From a checkpoint of a small mixture-of-experts model trained on Wikipedia.
Experts: 2 picks a token, a sigmoid router.
Training: a variant of Adam for the experts, 841M tokens, 6419 steps.
Below are experts of layer 3 (counted from 0) of a mixture-of-experts language model. Rows are named router (the router's row for the expert) and show model dimensions 0-127. Each number is 128 + 24 x the weight over its row's rms, rounded and kept within 0 to 255. Numbers have three digits each.
After each expert's rows: a language model's description of what the expert responds to. This comes from a sample of Wikipedia text that the model never trained on.

# expert 1
router:157153176128107162152141148109131155177130117161168164100144174150126126147176134100147165126135116150086126109175103123117105121109178105152109149131137091121131191087119150131198150112091154131145102164118112160145185173093117157117145116120154130153113138082125127112118116153141111121164134110152143101120140152123133119138141136152132129159137118161142153121105134142139134087064
What it handles: Main verbs and auxiliaries. Finite verbs and auxiliaries following the subject in narrative prose, such as was, has, became, lost, replaced, must be.

# expert 6
router:087154135120118142121124156138134215142139106170169151117099124156149129118129133099116165147118086105156124115181120115113150094142160163138139139135123084110157134153092096156176123106131164117097115102133117131166137133098140139135142143104146150139130126120120117100108127144125135142117104128152150126172126145129122123126112130132117118118114145153164107100130151129114100132128
What it handles: Place/surname endings. Word-final pieces ending proper names of towns, clubs and surnames, such as -ina, -ton, -ley, -ville, Gor(ica), Spring(field).

# expert 3
router:131117098147127188131140137124131178137154124174111146117099136154161179132152163089135157166148107120123121095141102128137141102127141152155125131124098130112130212156148102135137117130150126127131123133129128095141150165116171139140170117122114097092114177162119111097126171152137131135159133153151140091120148125132169118106132126139106085114081169122143106048132131097167125152128
What it handles: First names, name particles. Given names and name particles starting personal names, often after an initial letter: John, William, de, Al, Darr(yl), R(aul).

# expert 19
router:126153129119155178173110156146134172143165149187130166096118124182127157142125148079125125141133154168126123133106126174110139110121152148147088129142119085156089132153122119133097125177128142149117088113145167106166092138123158143125103135124096119111119181147131098115121172115159169146145146129143167128140112118121117105099121132101093124099130107092129145102144185105120128128089
What it handles: Name-initial fragments. Capitalized opening or second pieces of personal and place names, often non-English, such as Bar, Car, S-ang, H-inch.

# expert 27
router:127138161119145183118159172121177160138122116145140141121103152134135148163154141101159159167159120141121149146174145131147144144156099152152092136116107135148173154192135078091128154136097153125118111096172151137123133164118156158155143122110137121148114179130129103120162141144128147129131117159111148121106121168127144115133128150171076113103171083126125137142083102124137135134102
What it handles: Spacing punctuation before numbers. Separators just before numbers or dates: pipes, opening parentheses, commas, colons, in, and month names, as in born 30 May 1990.

# expert 2
router:182185158103092187130117158118172154138176103146134238118145147153152167171140177122184165144089137161111141155139102140139111144118147117101094137133096138072132141136126136160148162118135157121165158124124149130140117145099195137099101109132154113123099116160106107141113120118093120121150121163114113128128142127161123149132118128099133126105124147139150111146133091108117137141101
What it handles: Structured headers and labels. Section headings, infobox field labels and table header cells, such as ==See also==, Cause of death, Outcome, Seeds, | Party.

# expert 17
router:114199143134088120144173115117141214113152124153142166104144137140164129149137173094142151142119136130091176110145091079176121110177124152166139103128115090103124106136120125091177129139124142123136124140085138132154146121087136107108148135106192153144141135065182128136127100145079098119129127135147119133122117162125134122144143155167115129113129085143129093127132120133129140083146
What it handles: Noun and plural suffixes. Word-final suffix pieces forming nouns and plurals in running text, such as -ations, -ies, -ers, -ings, as in completions, lawsuits.

# expert 18
router:150143129123100152153131132106182149130129089165151130113131090165150103121137150081162161157121122153116099128184142073130129123131136149138146106154093103115142154121138119134140094149144149116165124125093120097156122145110162099135124155085160126152111140121163117156174127163126152139151138124140166126129115130124162152141164103105101119106116107137134079105109139093164141100111
What it handles: Multi-digit numbers. Two- and three-digit number pieces in dates, populations, coordinates, routes and table cells, such as March 5, 16,943, Interstate 81.

# expert 0
router:125129140122101133165139129129185119133131079166146157100117125150130129127150140086170139184112127131104130142150149085155115130138083135122115101130081112116112174105115093118151105137143148124113123121118110099180140163086164136156118132086193110125134150115156128130149143160106146129144107151146119123133151134116135110105124147133125093083146126138130097125138108107170138101128
What it handles: Mixed function words. No clear shared feature; takes scattered digits, capital letters, opening parentheses, prepositions and pronouns such as in, on, (, You.

# expert 31
router:129163142096123141133157161133190123144101115149133155118085097152136151126124176087165138142125110136089108121152156115113069137104109116126100113142123118117131160159131099140136057120132122078091133145155126131178120135105127112132089130099110108126136105133126163089114181155089144154131135095119162145154089138109128107082159149109167112139134109133086129125167114115102145135150
What it handles: Capital letters and acronyms. Standalone capital letters and pieces of acronyms or codes, such as NASCAR, SVK, ABC, FICZ, plus pieces in math notation.

# expert 13
router:121142145123107135144150134112169119131123089159153153104118121152129113112150155096172138188105136139097128135146151083160126137153082130132132092139064120101124174100103073130149105149145152124108125113114110104178143162090166131161137123096178122122125158103148116128135141166114153138141101146146136136128162135115137118102140132125127099077156129143127088127137113122179157106133
What it handles: Common nouns and table cells. Common nouns and modifiers like oil, water, rock, medical, plus capital-letter pieces and number cells in tables.

# expert 26
router:117117152140098186156153140113165130134148100154148142110090109193146158166142176110189159138144150122086111141145137129119113126112180089176155107116123123141122170104136153134205102152111130121156090114109102147150095159088098121116160115119147114125150114090145147114121151160103165120137138105178130120122143126123125096107134161168095092127098135137137143110125134136142152082083
What it handles: Prepositions in prose. Prepositions and preposition-plus-article tokens linking phrases in running sentences, such as of the, in, through, upon, among.

# expert 21
router:155208114086136147189103104127181170125167122153158148101160101169121150187114153071150184123104153124082106093166157105148086117119125073110159126083108133133168137136108147108126115114104131136146107155111078141125127147155121140123129169113111164137136142082153106138123116125136142131136112140150111116142127142154129109087159127152140127062149072160162123144140158121165155116156
What it handles: Mid-word letter pieces. Short letter pieces inside rare or foreign words and names, such as Se(ah)awks, Te(j)as, Iquit(os), Sp(or)otomaculum.

# expert 7
router:138137147101123133146137121115173123155138097165147145109119119143128131109142159082161140188103131140110143146150139086134113132144110121132136100125065102105132152121126089140164111156150147122106122116109096102181143158094137140145116137069186118102133144111142112125137133147112156127163093126162112139120158133108145106104127136128118117067156107165119089133145107126163167113131
What it handles: Closing quotes and parentheses. Closing parentheses, closing quote marks, percent signs and table cell separators, usually right after numbers or quoted names.

# expert 23
router:135124158129099121117128129117153124145113125174160131084096134143130101115141152098159140195098138122115133141153142104168122123135125124131173103143102110117120120109117111119149081155121142090123124085143124093176150170089151113139113144091193117150112146102138129122135137137110147137143122123152119099127154133098128082100139130142127115073147130121143077131127119126141135125109
What it handles: Year digit continuations. Last digits of years after a leading 1 or 2, such as 1(982), 2(008), 2(023), in chart tables, birth dates and prose.

# expert 9
router:195116152130073128113100158136138155148120092173164152101103111171150138162159148095123152124088118123142116114144132144169133069121160121139135129112155105103109160121104131110196138119100110117200105116131114092156187155116125132110162149104157155154137146104130151137138115112114122131105108127112153136149149135147123148101138132109123062141138129134128089133172133143124092123115
What it handles: Adjective/participle suffixes. Endings and whole words that form adjectives or participles, such as -ed, -ing, -ical, -ated, arm(ored), col(ored), new, national, local.

# expert 12
router:150169135083085146129115115099141145116141105207166157103078092132180142165132177009149142158142151124140125151123124095132096125133102127115135092126108130106125164105103109137145096156136122145151121117110093103145150170113184145142119149129147107150122141100171129113134117133082142142149140114116096133129106145113130140132130134128105093133145117144111097121125137109167148121127
What it handles: Leading digits. First digit of numbers, mostly 1 and 2, in tables, scores, addresses, heights and years, such as 1(940), 4–1, 0:3.

# expert 24
router:137131137119089130149143124121172110138118070159158170102146132154148119118172156078167129181086146148111123139134151084140135146144093120123111095117083129101123180111108085135135100141138156134113147138103090098167129155113138142151102132088189132124121156134156135109133144141100126153134100121138102120122173151115141106103116133134137097074161158130126082123140100125149138123118
What it handles: Table and coordinate symbols. Table cell starts such as | H and | US, prime and degree marks in coordinates, score dashes, and the piece enh in Gyllenhal.

# expert 11
router:135128106119078114174150111110173119153137093152123170078118135150173127166165163100184122166115107139136100131127150114110098134142110135137095116140113105118127167140116136142097120147080174096103127161081088128149183139068117159179123126130167123121119157169127127143168133154139129155156083105160096119169093106108124133113145108136118127113144139138142101107119133104114122115151
What it handles: Capitalized word-initial letters. Single capital letters or capital pairs beginning names and words, often at line start or after quotes, such as Y(uri), K(halid), St(acey).

# expert 28
router:118124176118108155150117102128156112147129109145120153113110131166153128110157121086172148142110112127121131114159133106131108117112127134113183086158100127095123144132124133114143108194136129095118108125101135110197154153124164156125110156080172155143128106078146122141121120137083155115175100144135151125155142131115158120115145123124095133086151117143129098106160134157129130093116
What it handles: Sentence-ending punctuation. Sentence-final periods, paragraph breaks and closing brackets in table cells, frequently fused to word endings like s., ing., er.

# expert 20
router:140130171123118137160125179138176133142130127159143155098082149145141130163142166050170150177129109119117130107183135120156087142129107154143120092110080123133125142152119074118167094139113130124104130100141129142169113121121156150137151097098137109133120133101150127097149147137149145122149076156112139128118156175125137110080127168152102089122153073157104089133126081122126139123137
What it handles: Separators between numbers. Pipes, dashes, slashes, hyphens and spaces sitting between numbers in tables, dates, score lines and ranges, such as 1841–1844, 0-6-0.

# expert 22
router:151144198066120162146121150119114139162180139172135177134098162182131163190162160102133129144162138129152096133100106151127146107102105105145145100137120153143129137101141137087140136158108125134143116124108129132119164128149136134119163129137146178140108138103132093130118123142128130163181138177109139092095133135136153143097154169127151133126119131161109095115130142103122109087064
What it handles: Verb and noun stems. Word stems awaiting suffixes such as re-gress-es, adjust-able, bind-s, plus ordinals and adverbs like first, second, not, only.

# expert 16
router:124147098101135183147096115128129126146180137171110186031103156178140134164114158085168124167112154149176073116095128133106135127128129128194142120128115121151119141101133138113120124193088140117139109153143117131131134170128161153153126116118158122085102137105139133151138159153143148168147104121154137125133099109122128159123133148144059158140095112136123137097134157102129110152141
What it handles: Word-initial fragments. Opening pieces of longer words after a space, such as un, t, p, sp, tr, ep, often in technical or foreign terms.

# expert 14
router:124125162124102149155120125122149109152132122144130178107130103175159141109174152100151166101115123142140121096136120122129091118129099129118137124168103132130119161128124150096089144148116152128139116121131140140159137124132185157129108146061140158160135142054126111124155169112106155110121116149144111112150114143140159080138126123128086117107164138146117093106139141155149153105092
What it handles: Line breaks and heading markers. Newlines, paragraph breaks, sentence-final periods and heading equals signs that close sections, list items and table rows, such as albums===.

# expert 8
router:112127153131105125142128135117169109123124088162163148116120124149144127114146150085174131182116123134103137125154148084145110121147090135135122083126070104111124175110115077137148096139149162130123136110105110103195134166098159138151131131081193113122124139107164138132149147156116149135139102139154112130121155141105133113114123130132128111069167128135118089132143116111170143110127
What it handles: Non-Latin script, punctuation in lists. Pieces of Arabic, Korean and Cyrillic names, plus commas, periods and dashes inside lists, titles and season ranges like 2015–16.

# expert 4
router:100160162069104140160104166120120174164145105177152139128116165184158128149108145085133159082149123124125126144137134159147119101135135088146153096121167128112116091115149129115126128130133131142145143068127111153104136122123119144140127172110155179158176146094157110150120117101136131116131118150149128097153139151165144127106122137124114155092167149139145131138136143147126122117131
What it handles: Mid-word name fragments. Inner subword pieces of proper names and rarer words after a first fragment, such as Car-ver, Luxemb-our-g, d-ump-ing.

# expert 10
router:095141172108090130158136120141185127144138105165148138125135112165129105130165146093160141148133096117114104133146149098134117119138088148176126079135074126101093164101110070115145105142136139142130097128119126122168149132085155138138155151093182129138115157111162143121155153155093149134151091132157150112106151128122148118112154124111117088066124146131153077137145094119176130125110
What it handles: Commas and list separators. Commas, colons, semicolons and table pipes separating items, often fused to the end of a word piece, such as a, / er, / y,.

# expert 29
router:116143133122110142120120138126136141122129132156124155125126124167139123140114165107127161183119085132116125142129128077120117134108128141157136137177103108087123139104103096134171096116125165103103095087094120113173123144064131122184119148059161115137117135123137131107135125145082182112122110091116137130125107127106136098097137134170123135100155141162129078099170113131119140131101
What it handles: Countries, institutions, year endings. Place and institution names such as United States, USA, County, University, Germany, plus year endings like 2(020), often in infobox fields.

# expert 25
router:136126168123089143163113152128159152162120093150137145082110119150146144166191145108151158163126142129086140128171149105152144107128123102138143111122103094089099185135103130108185103160114128130151117118143077117133123122074108106135118136105161111122119141088167158111117157162172119155193112131141116108143167114136122113122171138157104140102127146144128131124101106114117107125099
What it handles: Articles and conjunctions. Function words opening phrases, such as the, The, a, and, or, possessive 's, of the, often after commas or sentence breaks.

# expert 30
router:120139182116105142130147136096180133132139091155170184101148114139155168131182139112159167115141109146125079138116138106112105129134127121126112115127091131127131177108115130119119117115098165132136142115120110126175105164086139152167155109079150129157115127103152157121111129174156158098135102137125115118121149129129142093147165093132144144109154107145134128135145128119164162068105
What it handles: Line breaks, pronouns. Line breaks ending list items, plus sentence-starting pronouns and relatives such as Those, it, that, which, he.